Experts of a small language model: vocabulary 2048.
Below are experts of layer 8 (counted from 0) of a mixture-of-experts language model. Rows are named router (the router's row for the expert), gate (a neuron's input weights, with its number), up (a neuron's input weights, with its number) and show model dimensions 0-127. Each number is 128 + 24 x the weight over its row's rms, rounded and kept within 0 to 255.
Before each expert's rows: a language model's description of what the expert responds to. This comes from a sample of Wikipedia text that the model never trained on.

# expert 40
Description: Digits, decimal points, degree and minute marks in coordinates, tables and election results, plus field names starting infobox lines such as Location, Materials.
router [116 149  83 160  75 106  76  72 124 127 130 157 115 168 138 111  91 144 111 136 117 112 140 175 146 124  82 148 141  94  87 125 139 140  78 140 139 130 159 135 136 124 117 163 152 127 159 109 146 123 143 132 145 126 131 132 139 107 101  80 120 139 185 123 157 119 156 137 126 111 131 154 114 128 135 124 127 179 172 105 130 135 144 169  93 131 151 110 128 161 180 120 156 128 155 126 118 142 138 170 121 135 127 126 145  97 165 109 157 147 156 161 144 127 137 132 130 115 146 140 141 121 155 142 157 140  84 165]
gate0 [132 131  69  98 118 124 124 130 106 122 115 122 147 122  97 155 127 139 170  97  77  99  99 158 122 126 131 152 102 140 127 145 117 156 115 144 149 187 153 198 108 148  87 138 108 153 136 129 103 129 118 135 143 155 116 125 173 102 126 115 129  77 134 149 140 156 107 108 104 154 123 150 117 124 141 101 123 164 163 138 121 115 122 166 130 140 170  93 152  94 132 190 153 111 116 137  91 145 131 126 143 134  98 172 128 121 116 112 129 114 122 152 126 152 104 141 144 135  86  90  87 150 153 136  91 112 127 122]
up0 [ 85 125 129 111 129 120 126 113 145 147 109 126 112 182 112  85  96  95 135 150 120 172 137 142 160 104 138 118 148 117  91 101 128 130 127  87 148 145 150 142 141 102  85 177 118 154 167 109 137 156 166 147 125 150  95 126  91 139 135 160 124 105 117  99 137 116 104 178 103 156 155 112 105 117  88 118 111  92 109  87 114 109 138 104 141 111 116 138 111 117  96 142 127 118  85 114  74 148 106  84  87 101 121 106 113 131 131 136  90 147 120 136 123 130 124 112  93 116 156 102 122  92 125 140 127  88 103  89]
gate1 [100 126 116 115 148 106 116 164  97 108  97  68 140 117 139 159 116 115 120 105 111 142 161 163 124 158 111 133 125 126 149 181 114 121  96 130 129 140 150 127  85 158  62  91 184 148  75 105 143 124 162 146 123 155 114 133 113 154  98 119 125 162 134  78  95 131 142 127 120 127 113 134 122 138 133  86 165 150 108 127 171 141 109 142 121 107 130 132 143 109 112  92 147  99 161 139 139 120 150 160 128 164 127 110 116 110 161  98 154 119 141 143 145 140 115 161 171 125 115 129 110 122 131 125 167 146  73 117]
up1 [139 153  89 152 108 144 116 132 118 165 159 106 128  78 123 124 154 144 112 102 123  93 118 111 135 108 142  84 132 145  86  87 125 145 124 152 119 107 106 118 152 132 156 130 128 116 127 146  93 159 167  96  97 149 126 129 112 107 113  89 112  93 115  91 135 136 163  94 133 135  94 134 121 134 114 128 104 129 144 141 154 118 103 129 111  79 132 108 153 123 167 132 122 156 149 175 116 136 148 165 121 146 166 146 128 116  98 126 130 149 168 117 107 143 141  94  69 162 173 105  94 131 107 109 105 171  84  90]

# expert 25
Description: Single capital letters inside acronyms, codes and designations, such as IUCN, ISIN, PNH, "US 59", coordinate N, TF 58.
router [103 126 122 119  99 117 103  58 115 103  92 167 113 134 110 117  93 128 126 119 106 130 146 134 126 147  89 149 106 117  94 176 139 124 130  90 122 177 146 122 113 167 102 136 145  99 159  94 131 123 124 115 107 104 139 128 142  92 129 116 160 161 111 164 158 119 119 180  94 138 106 132 113 159 162 103 121 127 152 111  70 121 110 140 109 148 118 115 128 150 125 143 127 130 176  88  96 114 135 126 156 181  98 123 126 121 186 127 136 140 126 159 150 156 138 143 125  94 178 140 126 116 148 133 152 151 110 144]
gate0 [ 93 189 121 116 132  84 104  77 157  99 180 119 137 132 157 125 195  90 105 128 148 124 157  96  92 120  72 160 115 117 137 148 140  97 124 114 129 107 108  80 147 132 111 144 107 117 102 137 129 141 142 127 130 129 121 139 155 138 115  93 119 127 122 135  84 149 155 119 117 110 131 117  95 128 118 150 161 118 118 117 157  94 140 150 134 100 131 107 135 146 147 127 116 132 100 121 135 135 130 126 105 164 117 115  99 130  61 156 121 186 172 119 113 114 122 119 132 125 114 142 151 145 151 189 108 116 136 106]
up0 [127 106 121  86 103 115 118 159 133 151 135 132 116 195 109  94 104  93 120 111 133 122 108 111 154 119 116 134 143 124 137 127 126 158 147 177 107 179 163 142 172 155 108 159 127 152 125 141 102 134 104  95 131 103 132  98 120 115 124 129 134  87 105 155 135 135 173 103 100 104 119  92 137 150 124 128 158 152 157 119 127 156 147 136 151 171 163 123 102 103 100 187 105  70 146 138 143 134 142 126 111 140 132 110 145 130 116 155 166 126 139 133 169 147  94 159  68 130 133 125  93 133  89 132 118 142 130 104]
gate1 [111 110 122 161 114  90 123 119 143 129 143 116 124 129 144 112 102 143 136 130 134 123 113 128 178 147  90 162 100 126 111 148 160 112 165 165 156 156 130 140 127 127 126 132 125 149 120 118 109 129 141  92 155 191 115 107 100 117 137 166  91 134 178 137 151 107 154 162  94 144  98 165 107  90 166 150 143 134 134 138 124 112 158 155  92  96 156 120 134 107 124 153 152 144  60  83 116 132  86  94 142 135 142 120 128 125 115 115 162 115 140 132 141  68 141 106 136 134  78 118 115  86 118 133 126 144 134 168]
up1 [167 129  96 127 158 126 136  77 143 106 154 122  92 164 174 123 141 143  99 165 124 155 157 101 120 116 137 141 106 132 146 132 134 131 143 140 119 155 112 111 116 137 137 143 141  79 109  98 120 114 144 126 151 145  97 169 117  86 131 157 126  85 126 163 132 115 121  98 118 140 126 140 123 156 131 115 143 115  86 139 114 150 194 140  92 108 150 123 118 196 145 103 102 123 117 162 123 157 170 134 124 138 155 166 188 139 143  95 126 132  88 125 141 138 146 160  90 109 118 170 139 113 112 129 101 113 119 156]

# expert 15
Description: Dashes, zeros and single capital letters in chart tables, sports statistics and codes separated by pipes or semicolons: —, USA, ENG.
router [ 95 135 137 128 105 102  93  65 144  88 114 162 107 110 116 108 123 147 113  92 137  98 138 154 109 157 106 142 105 126  96 143 168 158 122  88  87 154 122 114 133 105 124 133 149 121 178  79 169 136 121 155 114  77 141 139 153 121 123 145 159 129 120 198 168 118 134 147 125 117 104 135 138 135 190 116 101 121 130  99 124 116 105 155 107 131 122 104 125 157 112 145 138 147 155 119  90 131 138 141 152 140 106 110 127 123 163 123 122 144 152 166 149 138 158 134 110  93 167 112 128  94 141 146 159 148 111 147]
gate0 [144 128 111  69 148 126 111 113 130 116 117 127 154 125  96 155 113 139 109  93 155 131 146 150 153 155 146 105 108 155 126 153 140 154 168 121  85 148 128 117 116 159  89 139 140 123 152 128 123 123 156  79 129  89 127 103 133  96 168 158 180 106 131 169 144 149  82 147 141 142 125 155 113 170 117 166 114 159 144 105 146 136 109 150 129 123 140 105 126 152  90 169 132 154 115 179 112  93 131 146 170  98 110 101 117 142 148 151 116 118 152 170 135 143 139 123 105 105 113 114 147 126  86 101 157 144  81 141]
up0 [124  88 148 108 149  97 118 105 117 124 171 149 120 125 122 167 126  74  95 132 158 132 163  94 141 121 166 137 121  97 137 138 110 121 164 151 128 119 181  68 151 173 119 171 114 112 140 130 126 139 112  99 141 123 100 179 125 144  84 111 150 115 117 148 130 139 159 128  84 127 127 152 117 142 118 115 101 111 127  88 112 110  94 140 184 122 123  76 115 116 150 134 113 140 150 117  99 156 182 128 129 154 119 128 129  76 155 123 150 106  99 137 141 100  98 127 130 126 118 142 154 127 115 144 170 120 151 129]
gate1 [135 135 159 125 129 120 138  57 125 107 111 121  99  82 124  94 146  81 152  97 126  93 189 133 156 121 152  84 104 116 144 110 118 115 180 129 163 121 147  55 105 108 159 158  85 126 107 128 112 139 109 106 121 120 124 105 160 114 141 129 133 119 131 115 113  84 126 156 139 146 142  95 179 108 107 124 110 112 128  77  96 155 141 125 135 149 141 104  83 155 139 141 110 121 153 149 132 130 155 167 115 122 122 150  94  98 131 118 130 161 137 133 138  84 133 114 110 152 160 125 115 127 124 109 130 138 120 140]
up1 [154 140 125  84 118 154 129 128 105 151 156 113 192 144  76 130  90 156 120 144  95 132  98 144 139 128 109 139 135 158 126 153 142 110 106 109 124 134 101 131  64 133 147 106  79 123 164 169 153 103 115 138 109 127 135 137 115 120 100 177 149  95 131 144 128 147 117 147 107 153 124  82 116  90 132 151 126 158 137 149 140 124 140 155 107  94 107 141 130 123 155 111 167 113 110  67 155 153 119 124 110  94 123 139 104  91 149  85 160 120  95 150 129 132 102 136 167 144  87 111 128 131 154 128 158 111 129 111]

# expert 60
Description: Word pieces ar and al and words starting Mar, Ar, Bar, Star, Val, as in Blackstar, Pillar, Special, Malcolm, Ballarat.
router [133 148 133 139  79 137 149 108 120 106  96  97 164 125 129 116 104 135  95 127  79 105 112 132 109 118 100 133 145 119 140 130 153 105  74 108 149 113 139  74 117 168 116 136 105 120 146 135 166  91 151 112 148 123 142 134  97 127 137 137 119 110 171 136 143  81 163 195 114 129  82  81 136 118 151 148 105 158 134 119 141 135 118 121 108 122 170 151 144 150 139 136 142 129 192 142 130 112 125 130 145 140 123 145 151 134 167 141 125 155 145 142 142 130 162 179 116 123 179 111 126 132 156 170 118 163  98 132]
gate0 [ 95 113  91  94 102 111 106 134 163 153 134 105  86 142 121 133 170 130 142 145 157 140 165 101 115 109 138 102 125 110 115 156 134 119  81 132 136 119 133 113 104 109 105 145 114 125 116 103 137 144  65 130  70  95 118 148 145 112 136 143  76  80 165  87 132 109 126 147 116 108 160 151 125 116 136 139 112 152 140 137 117 134 103 102 131 101 123 139 104 130 142 102 103 166 109 118 150 132 126 117 134  74 149  89 125 142  98  92 115  97 153 163  84 141 108 154 143 162 126 143 147 102 141 146  76 162 102 126]
up0 [139 181 182 153 112  83 109 112 133  93 139 150 164 129 116 151 117 128 114 118 145 144 137 110 127 140 130  97  78 125 140 148 110 152 122 138 116  67 147 105 141 108  98 182 146 151 167 155 108 131 120 152 150 127 111 108 141 111 100 122 122 142 140 194 134 121 184 166 124 129 115 147 141  78 104 169  86 173 157 124 113  91 114 135 126 109 149 111  96 113 107 131 144  97 147 151 140 104 120 135 137 136 144 126 127 115 134 127  97 150 129 121  86 141 165 135 143 129 138 158 103 113 170 134 104 140 101 109]
gate1 [111 125 164 121 135 142 103 130 109  88 111 167 135 132 156 156 136  69 174 128 103 146 164 167 146 105  86 112  81 160 133 139 123 110  98 138 118 127 155 134 106 134 112  73 138 125  83 124 131 112 163  80 170 114 152 112 134 155 111 126 127 137 140  90 107 130 155 116 133 116 128 106 120 129 139  97 127 129 136 119 146 137  81  61 148 166 165 148 163 111 124 157 157 137 180 132 133 122 123 120 113 113  89 142 107 131 147 111 113 147 153 149 116 116 142 144 138  73 133 134 110 135 155 102 122 134  90 144]
up1 [135 150 160 152 158  88 159 167 124 121 154 140 108 159 111 137 123 133 133 146 149 137 173 130 135 101 144 140 160 111 135  85 114 107  80 137 152 137 140 110 147 100 165 145 129  40 139 120 127 123  96 111 114 148 147 160 114 123 141 141 150 121 128 116 193 125 104  91 111 105 122  89 126 101 124 153 124  89 142 129 121 167 139 158 126 147 156 158 106 144 116 142 142 142 183 144 102 153 124 121  93 126  91 136 180 124 101 158 115 113 128 154 121 127  74 147 136 147 147 122 133 146 115 106 120 140  91 121]

# expert 16
Description: Second-position pieces like ar, en, er right after a word's first letters, such as Buch-ar-est, e-ar-ned, eight-en-gined, Bel-ar-usian.
router [129 155 117 115  73 130 146  97 136 114  77 128 137 182 146 110 135  95  76 137  86 100 119 161 101 112  91 125 148 136 130 115 130 131  96 132 127 119 155 138  99 141 131 134 109  70 138  97 172 114 152 107 163 136 131 142 131 122 117 140 167 132 167 122 137  81 111 160 103 123  75 135 140  98 147 124  97 157 117 149 152 116 124 133 112 125 138 130 149 188 140 131 141 132 123 138 136 100 106 162 176 129 128 142 140 112 121 170 120 155 136 165 133 118 121 155 120  86 138  70  99 102 135 145 133 137 100 147]
gate0 [150 101 131  94 125 157 154 148 137 117 107 111 127 143 173 136 107 107  56  92 107  95 160 125 134 135 129 114 132 125 112  95 120 156 147 140 124 121 128 132  59 129 136 157  71  88 141 124 159 121 175 150 195 122 116 137 120 117 123 107 125 115 137 124 162 143 153 125 102 111 116 135 111 113 157 115 112 132 156 140 144 109 125 142 145  79 130 143 153 123 148 152 106 144 123  97 176  83 139  94 140 170 130 128 142 123 100 152 101 170 151 131 158 142 117  86 143 129  97 100 114 145 126 151 129 131  98 157]
up0 [121 163  99 174 114 126 104 138 153 121 147 132 126 138 117  99 114 132 114 152 161 139 151 133 161 125 145 127 126 118 162 181 124 142 141 162 153 160  96 157 128 155 123 132 133 128 131 141 131 132 124 114 147 102  94 104 166 115 122 119 100 163 130  99 125 121 115  86 175 139 162 163 131 114 115  91 125 134 154 135 106 194 162 175 127  98  97 124 131 133  92 166 113 125 152 106 148 155 103 109 138 149 145 126 151 169 131 181 152 152  80 147 145 158 147 134 104  73 112 146 107 145  97 114 158 138 157 136]
gate1 [151 150 109  88 121 110 126 136 136 121 136 158 111 157 132 152 138 122 105 126  96 119 146 137 146 112 154 154 134 117 124 140 136 109 106  92 166 149 123  88  84 152 131 123 103 122 111 121 160 147 178  82 143 133 125 108 115 140 139 117 185 130  88 128 106 200 150 102 200 111 101 135 128 136 118 106 116 156 112 179 112  91  89 147 129 136  85 150 110 143 167 142 122 141 107 124  98 116 121 140 120 112  94 138 143 150 122 115 152 141 155 104 123 132 154 114  95 122  77  94  84 136 140 119 124 103 156 143]
up1 [128 122  93 116 171 128 136 105 115 118 115 105 160 122  86 151 153 114 170 142 132 116 158 157 151 153 134 118 117 150  96  92 170 109 118 130  77 115 114 139 121 183 124 144 142 121 106 143 162 154 133 122 161 134 122 114  99 103 153 138 123 106 182 131 115 101  83 168 117 146 140 119 128 129 102 105 154 168 178 112 110 137 158 140 124 142 158 116 104 159  97  97 137  94 126 133 150 137 145 165  82 104 103 172  95 109 155 120 118 148  99  86 148 155 121 119 132 145 156 121  92 127 157 125 140  98 117 100]

# expert 38
Description: Final or late syllables of foreign names, places and teams, such as Maccabi, Hapoel, Tamil, -ville, -ton, -ham.
router [143 163 142 136  90 131 121 127 150  95 106 120 157 148 162 147 139 129 142  86 138 115 169 181 142 133  82 123 151  95 100 156 153 143 109 125 134 188 167 112 140 131 138 145  84  88 135 104 154  98 165 119 111 123 164 112 107 133 148  97 165 118 118 122 128  92 147 182  87 100 126 128 138 116 148 145 115 151 155  70 112 132 119 131 133 152 136 103 148 118 125 106  89 126 142 129 109 154 133 151 162 128 112 115 159  99 132 162 149 107 121 142 137 147 104 150  96 134 164  86  86 128 157 133 128 148 113 147]
gate0 [145 172 141  80 189 116 136  92 133  95 140 122 133 115 134 164 135 104 125 129 107 105 134 121 137 139 167 118 145 103 115 153  91 149 113  64  91 174 105 119 146 133 126 157 132 159 123 131  94  99 154 152 153 131  99 137 134 147  85 131 122 123 191 107 103 132 101 128 124 144 130 103 148 165 134 165 120 148 115  79 159 106 136 117 121 114 114 129  98 143 152 123 121 153 102 115 137 123  91 157 111  98 143 113 145 132 146 154 123 153 148 125 104 157  94 123 150  96 114 132 114 138 146 168 104  71  91 121]
up0 [169 145 150 112 114 134 162 128 137 130 114 172 139 127 136 129 104 105 146 199 114 148 108 127  91 146 145 125  99 154 151 119 134 110 103 145 127 125 137 144 109 179 103 164 144 144 160 158 134 109  99 136 126 144  97 109 133 132 135 113 107 162 165 117 148 162 112 104  98 118  65 170  85 158 120 127  82 178 176 122 130 151 129 135 120 133 132 101 136 124 103 141 117 166 119 115 135 151 136 114 124 124  98 154  89 130 122 111 141 106 135 157  91 142 139 132 135 102 109  92 138 126  68  85  94 118 147 110]
gate1 [135 153 157 155 138 127 119 127 122  88 103 153 115 162 151 131 134 121 100 156 118 139 121  91 130  94 141 120 124 153 116 177 186 125 141 162 137 109 101 107 116 126 134  83 165 124 144 109 105 124 138 166 170 130 138 190 142 116 174 136 107 116 104 131 133  75 141 139  89 177 108 160 101 112 103  95 140 110 130 144 149 115 134 150 130  95 121 148 152 160 111 101 135 161 107 148 179 120 162 117 150 112 121 210 115 141 139 126 137 103 112 124 133 140 107 128 135 112 126 158 126 132 151 126  80 132 130 131]
up1 [158 123 104 138 112 107 144 154 100 116 126 114 141 112  83 102 163 142 162 166 133 154 131 138 149 122 148 154 101 133 136 127 109 128 126 115 131  87 173  91  73 122 128 182 162 125 124 140 109 115  96 183 117 101 160 114 160 126 145  99 161 135 128  96 114 129 104 147 150 143 160 119 156 173  92  82 160  97 112 122 140 158 154 140 100 162 120 162 139 144 145 117 149  87 132 106 115 152 137 156 132 124 147 119 154  96 140 143 115 122  99 152 139 119 118 136 134 113  76 179 118 117 127 119 109 164 118 166]

# expert 62
Description: Capital letters starting field labels or codes in infoboxes and lists, such as Garrison, Government, Motto, UTC, CAS.
router [136 130 113 105  89  93  96  96 124  89 102 141 161 184 119 126  79 148 127 103  97 100 173 159 128 146  92 151 114 127 121 159 169 156 112 130 150 166 138 111 100 147 141 164 152 137 130 120 156 131 176  89 144 105 129 144 143 100 110 106 133 118 160 127 155 130 118 145  91 148 113 125 145 150 148 109 113 144 143 106 121 151 118 162  80 129 145 108 157 161 159 143 121 121 142 132 119 113 144 116 164 146  95 113 121 128 158 133 125 174 143 164 152 163 139 157  86 129 146 130 113 121 119 131 122 171  70 129]
gate0 [100 113 120 139 126 107  88  90 121 116  79 182 136 140  85 193  79  85 112 161 163 109 159 161 141 136 116 126 115 133 189 188  79 117 105 117 137 151  83  82 108 149 135 123 119 144 120 134 162 127 140 126 131 107 109 160 121 152 114 143 127 137 132 110 127 153 126 126 131 139  78 141 131 141 141 117 137  96  93 124 120 143 100 120 123 127 107 147 119 130 118 110 150 129 117 121  96 128 119 113 125 146 143 164 111 118 169 133 140 184 168 120 152 100 131 118 120 134 113 123 114 129 105 138 162 122  95 168]
up0 [ 99 114 130 106 121 141 122 116 128 158 143 116 112 124 107  78 159 124 125 142 114 135 167 128 156 112 144 114 145 116 122 144 121 141 169 132 122 144 176 177 114 154 150 132 174 140 140 144 112 147 138 155 121 106 162 114 142 121 171 151 119 146 159 101 135 100 145 152 148  73 127 148 143 111 160 200 134 132 177 147 135 119 118 133  76 122 107 121 149  81 117 144 125 120 112 142 143 126 171  74 138 162 139 154 145 164 113  76 150 145 127 147 145 149 161 105 123 117 121 103 129 120 192 111 130 117 153 126]
gate1 [132 129  96 162 146 136  91 152 103 115 115  93 142 163 133 125 142 134 188 170 123 125 151 125  80 124  66 122 141 171 153 131 141 111  64 146 148 116 130 129 107 137 134  83 116  94 148 120 134 129 150 101 170 100 133 120 168 139 139 146 100 122 153 106 154  93 131 121 138 132 133 179  97 121 124 143 122 139 154 107 135 129 134 134 138 103 124 137 122 143 140  95  96 116 151 112 163 154 135  93  76 142 115 136 137 113 146 116 106 154 151 134 160  95 109 143 122 150 108 110 145 152 113 128  96 150  87 193]
up1 [135 158 101 167 111 137 103 151 130 132 139 172 105 130 134 159 100 113 158 143 127 138 116 126 126 104 137 139 120 129 121 151 106 121 130 127  90 179 121 132 130 113 126 103 154 135  79 150 173  71 116 136 136 163  77 117  91 138 151 140 109 114 142 130 147 131 123  92  95 140  93 113 123 141  98  92 106  91 126 114  99 130  56 174 136 147 186 131 141 143 118  98 129 122 126  74 114  93  70 118 149 138 106 150 145 127 107 110 100 125 128 146 140 122 109  96  90 131 127 110 128 174 108 131 142 120 120 144]

# expert 23
Description: Opening capital letters or first pieces of words after the or of, such as V(ulcans), P(ark), Sch(olar), and the m of themselves.
router [123 153 141 172 111 109  92 103 153 127 113 115 158 140  97 128 170 158 115  86 102 104 158 141 122 128 105 160  67 107  68 124 163 152 123 104 149 145 110 114 137 165 154 185 101  99 139  93 156  96 155 120 141 137 169 130 118  94 129 134 131 118 152 114 151  92 153 122 125 139 114 126 135 102  92 118 145 128 150  76 132 147 139 144 121 152 119 102 146 126 139 115 131 127 147 113 129 144 109 131 150 171 123 102 152 136 165 115  91 154 162 156 140 100 126 145 139 140 162 110 109 149 114 174 172 150 114 126]
gate0 [136 117 123 183  94 111 158 105 109 130 139 115 110 138  83 118 159 108  88 134 116 141 136 105 161 114 138 140  96 112 124 110 105 134 133 139 132 160 137 146 125 140 137 131 104 127 134 123  83 121 168 129 135 148 157 177 113 129 123 162 114 118 166 122 134 135  65 109 138 150 104 142 120 147 122 127  98  99 136 120  69  97 131  91  93 117 140 148 159 129 133 130 128  78 100  95 149  87 118 139 166 121  68 129 103 127 114 117  77 151 133 131 132 145 166 120  89  96 115 174 152 126 166 134 115 114  83 134]
up0 [141  92 106 135  86 111 128 101 153 147 125  88 119 156  63 114  93 161 105 118 164 123 144 165 166  97 136 125 120 152 163 140 114 121  90  99 152 112 120 119  97 155 126 150 157 125  98 152 113 112 133 133 160 111 117 143 128  81 136 140 144 117 114 113 131  85 166  96 137 135  86 165 151 139 122 137 122 115 124 152 156 118 121 146 104 117 151 130  87 142 109 136 128 103 142  79 112 132 117  95 116 175 136 171 128 185 127 138 126 112 129 149 148  98 168 133  74  91 108 158 135 129 115 106 141 127 157 135]
gate1 [ 74 124  85 158 141  99 127 117 142 136  96 121  90 124 134  89 134 109 109  83 114  79 102  88 124 150 114 181 115 118 120 152 118 118 115 118 179 143  79 107 149 113  90 128 137 121 112 143 119 129 116 125 141 120 138 130 134 119 148 138 156 103 155 143  88 108  99  87 120 161 140 180 160 114 100 137 115 148 165  80 117 118  95  88 101 136 117  77 128 128 107 112 158 108 107 122 121 113 103  95 159 158 126 157 115 116  90 149 111 157 118 113 130 106 130 142 116 142 110 134 145 138 106 145 143 110 173 158]
up1 [108 110 156 126 152 106 134 128 152 160 108 105 104 138 157 154 116 111 143 149 121 108 169 118 152 101 153 139 136 120 128 161 124 107 104  66 110 130 119 144 137 112  93  65 129  85 139 125 103  97 108 109 108 112 147 134 109 107 136  83 125 120 126 156  80 137 138 120 117 162  74 169 158 165 122 126  98 143 183  96 166 112 102 125 117 122 110 162  90 125 108  99 131  94 156 143  98 158 145 135 159 107 116 146 170 128  96 109 128 134  86 136 143 130 124 159 123 138 108 113 151 153 135 119 146 127 133 177]

# expert 18
Description: Middle pieces of common words, especially er, son, ed, before endings like -er, -ers, -ing: pri-son-er, Premi-er-e, s-ing-er; also design, engine.
router [118 153 105 137  94 113 140 104 132 143 111 146 152 163 125 144 145 112 100  95 113 131 125 128 139  95  96 150 116  69  95 129 129  99 133 157  98 171 125 122  92 178 132 133 126 103 104 115 155 108 131 159 117  76 136 160 123 131 142 143 163 123 130 140 133  88 155 149 119  79 133 143 144 142 119 106  57 129 140 109  89 148 133 143 110 141 133  94 142 121 162 125 122 178 140 136  80 108  98 156 131 144 122 139 163 130 158 172 110 174 141 132 135 108 159 132 105 141 109  81 109 100  99 137 152 132 104 110]
gate0 [107 133 134 153 115 124 122 114 170 130  20 113 143  95  92  93 133 148 140 111 134 139 103  74 105 118 173 106 149  95 122 114 117  98 176 108 109 136 137 137 105 139 148 138 112 132 137  97 126 146 147 172 119 114 133 142  98 132 139 150 135 139 112 122 134  72 156 136 133  86 132 160 106 133 135 176 128 133 141 152 103 121 110 133 126 141 134 178 137 141 137  79 111 129 131 122  69 176 137 150  97 138 139  95 107 137 138 131 145 106 161 121 138 117 136 125  98 138 118  93 140 115 158 128 156 127 122 137]
up0 [129 123 114 135 100 140 165 124 142 146  74 150 144 169 131 147 117 125 140  98 151  97 158 138  81 161 167 141 116 107 163  93 137 118  90 110 101  90 157 139 145 111 136 130 163 125 173 127 133 150 133 111 107 116 128 180 117 129 128 108  80 125 110 162 116 141 117 101 109  97 107  99  77  90 148 133 127 120 135 150 156 128  96 125 111 118 161  80 134 104  97 136 156 149  91 157 152 137 152 139 128 104  97 152 145 156  89 124 145 130 136 140  93  94 112 104 123 167 141 101 115 136 121  91 145 145 169 118]
gate1 [110 123 123 131 143 116 153 130 163 144 129 160 126 163 129 135 135 124 128 113 165 132 104 107 127 101 156 145 144  90 104 139 107  96 187 133 106 145 131 132 125 135  95 148  78 126  77 118  99 131 115 107 155 159 151  99 140 124 171  92 170 125 126 128 130 127 137 146 131 144 101 143  93 103 153 126 160 153 103 110 104 117 105 112 121 103 174  94 100 164 172 108 151 137  94 140 108 100  95 160 138 114 132 161 154 186 170 160  70 110 132 116 166 135  99 138  97 130 121 104 133 112 110 135 114 138 122 152]
up1 [113 117  93 105  99 160 146 123 136 100 145 126 151 110  94 135 118 158 125 111 102 122 141 103 106 102 114 128 100 111 173 140 155 191  86 128 114 141 115 162 102 169  94 126 114 139 123 121 148 140  81 164 191 116 123 115 152 148 123 156 119 171 143 101 142 118 113 143 113  89 122 154 117 126  86 101 113 133 148 161 125 144 116  86 142 166 160  99 129 157 147 134 150 109 149 152 146 123  83 123 136 160  99 125  90 140 149 107 148 149 138 102 110 166 138 130 116 123  58 121 153 151 125 126 153 123 125 115]

# expert 30
Description: Inner pieces ending in consonant clusters within words and names, such as ight, and, ard, nd, tt: Brandon, Riccardo, Littlerscheid.
router [140 172 130 129  89 127 129 125 116 150  84 115 174 121 136 116 140 116  64 106 145 129 128 164 113 123 109 175 124 125  79 156 142 141  70 143 114 155 141 138 118 127 126 134 119  91 104 103 132 140 173 135 104  97 145 114 130 105 139 132 167 122 109 143 170  89  95 126  89 104 131 108 136 133 111 120  59 131 157 134  97 142 104 123  91 164 174 103 136 134 161 136 148 119 108 133 106 109 107 129 137 151 121 132 169 124 138 153 143 161 147 139 152 121 123 156  96 125 132 134 120  99 157 147 185 159 138 140]
gate0 [135 178 177  84 114  96 123 134 166 121 129 149 130 125 122 109 110 109  93 103 131 106 157 125  98 124 101 139 154 113 130 124  98 127 132 131 133 108 142 133 136  95 156  70 100 154 101 103 152 121 149 132 143 106 116 107 147 154  96  93 137 152  87 137 139 124 181 159  77 148  84 103 144  83 148 137 110 110 150 126 111 118 145 119 170 115 125 138 106 157 152 121 128 134 136 120 113 104 139 140 127 121 109 127 108 158 110 178 144 141  96 138 204 130  96 127 123 164 132 139 162 136 143 139 164 134 166 157]
up0 [156  97 108 122 170  84 130 118 150 133 164 136 132 106 108  97  91 182 110 155 128 126  67 165 150 153 176 144 112 135 105 108 137 150 143 163 148 163 146 101 134 128  87 143 144 117 111 162 155 154 132 148 138 127 129 116 123 140 165 126 167 125 101 119 116  92 120 128  85 110 151 160 166 104 123 123 140 122 141 108  59 127 135 136 113 117 121 115 134 119  92 180 121 118 123 158 108 142  84 106 145 165 115  92 100 158 100 129 161 113 106 151  90 115 119 125 145 150 115 124 123 129 100 133 133 139 105 148]
gate1 [116 129 110 160  91 139 115 156 148 119 132 148 104 110  89 105 100 139 113 107 152 141 140 152 104 104 104  76 109 129 154 152 150 168 157  96 139 120 138 167 125  93  89 156 146 151 110 119  78 132 113 101 141 161 106  96 163 124 128 146  71 134 107 162  70 106 129 145 124 142 125 115 124 130 151 125 129 118 167 117 126 148 132 117 105 156 139 135 137 147 152 130 131 129  99  73 136  79  70 107 109 141 150 126 133 124 115 130 153 117 164 143 111 128 129 126 101 172 144 136 158 143  85  97 147 178 128 134]
up1 [127 100 141 109 128 106 133 126 118  88 119 115  77  84  87 153 144 133 115  85  90 138 164 147 154 103 163 126 151 130 128 143 103  88 126 130 145 108 156 114 140 123 126 141 141 161 101 158 105 106 146 139 117 108 147 155 128  99 115 166 150 131 123 105 125 123 140 122 149 171 114  81 120 141 148 127 106 113 125 143 126 121 188 139 110 129 166 119 139 129 108  92 156 106 165 146 128  75 120 131 105 125 106  95 157 148  90 130 143 139 152 162 157 196  97 144 161 134 127 109  95 122 172 151 123 152 126  89]